Below are experts of layer 8 (counted from 0) of a mixture-of-experts language model. Rows are named router (the router's row for the expert) and show model dimensions 0-31. Each number is 128 + 32 x the weight over its row's rms, rounded and kept within 0 to 255. Numbers have three digits each.
Before each expert's rows: a language model's description of what the expert responds to; "mostly gets" lists some tokens that are sent to it at least half of the time. This comes from a sample of Wikipedia text that the model never trained on.

# expert 11
Latinate word stems. Middle pieces of Latinate verbs and nouns after prefixes like con-, res-, dis-, before -ed/-ation/-ment, as in purs-u-ant, res-erv-ations, disag-re-ement.
mostly gets: " exp", " incre", " chang", " rece", " sele", " compet"
router:095142166142080149185079092133123117120159120109118155120153192117095155081172123181134102090149

# expert 4
Lowercase word-start fragments. Short lowercase pieces opening a longer word split into parts, such as reg, stat, dis, sy, pr, in general prose.
mostly gets: " reg", " app", " stat", " dis", " sc", " min"
router:115113169099163131165128124108109121108183104072097172146088129157097121064148062127149108072146

# expert 38
Colons after field labels. Colons closing infobox field names and "may refer to" lines, such as Time zone:, Area codes:, Complications:, plus nouns like species, km.
mostly gets: " species", " km", " %", " 3:", "ode:", " votes"
router:125107119134068088134123131088113169095087091092063088077099119102134170123164188142131131146129

# expert 0
Mixed nouns and table cells. Assorted nouns, dates and table cell tokens such as million, company, president, (200 and question marks in titles; no clear common thread.
mostly gets: " million", " (200", " company", "–200", " politician", "?"
router:198065132193130114117146135141108131165074126160123140109074161133108128093091126163109155175155

# expert 1
Adjective suffixes, nationalities. Adjective-forming endings and nationality words before sports or career nouns, such as presidential, professional, Bolivian, American football.
mostly gets: " American", " new", " football", " national", " his", " public"
router:124092144152147168126094106121066086155192175190119115075118136132168156101097123149147138195097

# expert 22
Prepositions in infoboxes. of, in and field labels in infobox and list entries like Location in Turkey, Republic of Moldova, Country:, Genus:, University, born.
mostly gets: " Country:", " Location:", " Genus:", "==B", " Species:", " born"
router:128138172168099102122157112116169143105113134148135079166139162105141112136117115132179157074108

# expert 10
Name word pieces. Middle and ending pieces of personal and foreign proper names, such as Larou-che, Mit-che-ll, Call-ie, Wil-hel-m, plus common first names like Jean, Peter.
mostly gets: "che", " Jean", "é", "ie", "gy", " Peter"
router:179145111135118182060151122162182158123177142152134106192117114083151151154130106099170085173097

# expert 23
English surname pieces. Pieces inside English-style surnames and place names, often in tables and lists, such as Bur-d-ell, McA-d-ams, John-st-one, Smith, Brown.
mostly gets: " O'", " Tay", "ø", " Mid", " Smith", " Brown"
router:120167103120091129081101113139169064076153100186202156175161104115124112085151131117118138109195

# expert 16
Articles and sentence openers. Indefinite articles and sentence-initial words after a period, dash or line break, such as a, an, In, He, she.
mostly gets: "In", " a", " she", "He", " so", " (in"
router:157130125134058123071176139147148178133108104145091155085217121194109060129125109131157091157150

# expert 17
Place-name endings. Final words or pieces of named places and institutions, such as Lake, Park, Bridge, House, Street, station, Rochdale.
mostly gets: " House", " Railway", " Street", " station", "ville", " River"
router:144117133167136152133119170134117149205108147154133127143092141185170139094087125146176133139109

# expert 12
Foreign name pieces. Word pieces and accented letters inside non-English personal and place names, mostly Slavic, Spanish and Italian, such as Cháve-z, -ić, Jędrze-j.
mostly gets: "ić", "í", "š", "ã", "č", "ón"
router:131145158091138078119134125102127082129187143161182130128106168114146119139146192116103170174117

# expert 31
Middle syllables -it, -ic, -ian. Inner syllables like -it, -ic, -ian, -us in place names, Latin taxa and adjectives, such as Magn-it-ogorsk, Pol-it-ical, Arth-rop-oda.
mostly gets: " Roman", "==See", " class", " Coordinates:", " histor", " Major"
router:123086116090156050091097119151145090134170120124179114120092113123129091092163145125169172184105

# expert 9
Foreign name syllables. Inner syllables of non-English personal names, mainly Asian, Arabic and Turkic, such as Bakar, Shimizu, McKimson, Kim Bilir.
mostly gets: " Kar", " Kh", " Har", " Bur", " Ham", " Hu"
router:072203083117161173136138147169090091163105115153099138150156115127156111111152072151170153155145

# expert 37
Second syllable pieces. Short second pieces right after an initial capital in proper names, such as Ball, Stallion, Collider, Massachusetts, Pakistan.
mostly gets: " Mass", " Pak", " Belg", "oss", " Aust", "ass"
router:122147088102091131153132106165163157114154137076138124088085138056127194100159125096151116098092

# expert 36
Adverbs and function words. Adverb suffixes and function words in narrative clauses, such as -ly in shortly, -ently, was, been, also, before, when.
mostly gets: " when", " been", "ently", " before", "ially", "ually"
router:145120082112087127069090113086096107136091073088108130078207142153102142144125163139093185126111

# expert 6
Closing punctuation, quotes. Closing quotation marks, semicolons, parentheses and table pipes that end a quoted title, list item or clause, as in "La Perla";.
mostly gets: "\"", ");", "\",", " \"The", " \"B", "”"
router:158109094134152094118187144115110183140069080111114093120175097145154125128074122125086190120132

# expert 28
Math markup and odd fragments. LaTeX formula pieces after a backslash such as f in frac, plus hyphens and mid-word fragments in technical or foreign text.
mostly gets: " commun", " te", "^", " par", "_", "Te"
router:093123151083098134114074133101151098165086160149074139092177079149174075154157081140145102102142

# expert 2
Organization and work nouns. Head nouns for teams, clubs, works and competitions in sports and music articles, such as team, film, League, Song, album, season.
mostly gets: " team", " film", " club", " Award", " album", " League"
router:155127110138093109144113122070145155129184213182137129072069121082121167095096152094105131178152

# expert 19
Foreign given names. Pieces inside personal and place names, often European or Latin, such as Rol-and, Mon-ten-egro, Alex, Angel, Marc, Val, Crist-ian-e.
mostly gets: " Alex", " Angel", " Swed", " Flor", " Luc", " Marc"
router:121155107048141115084184117164150090102169115171209134174088150101145116143209176085166131061109

# expert 29
Mid-word Latinate stems. Middle stem pieces of long Latinate words before suffixes, such as quarantine, advantageous, pregnancy, mechanic, industry.
mostly gets: " indust", " architect", "ribut", "ufact", " respons", " compan"
router:124112167093107130168107080143070101157164115097144102161110117103183098153124167119139097101102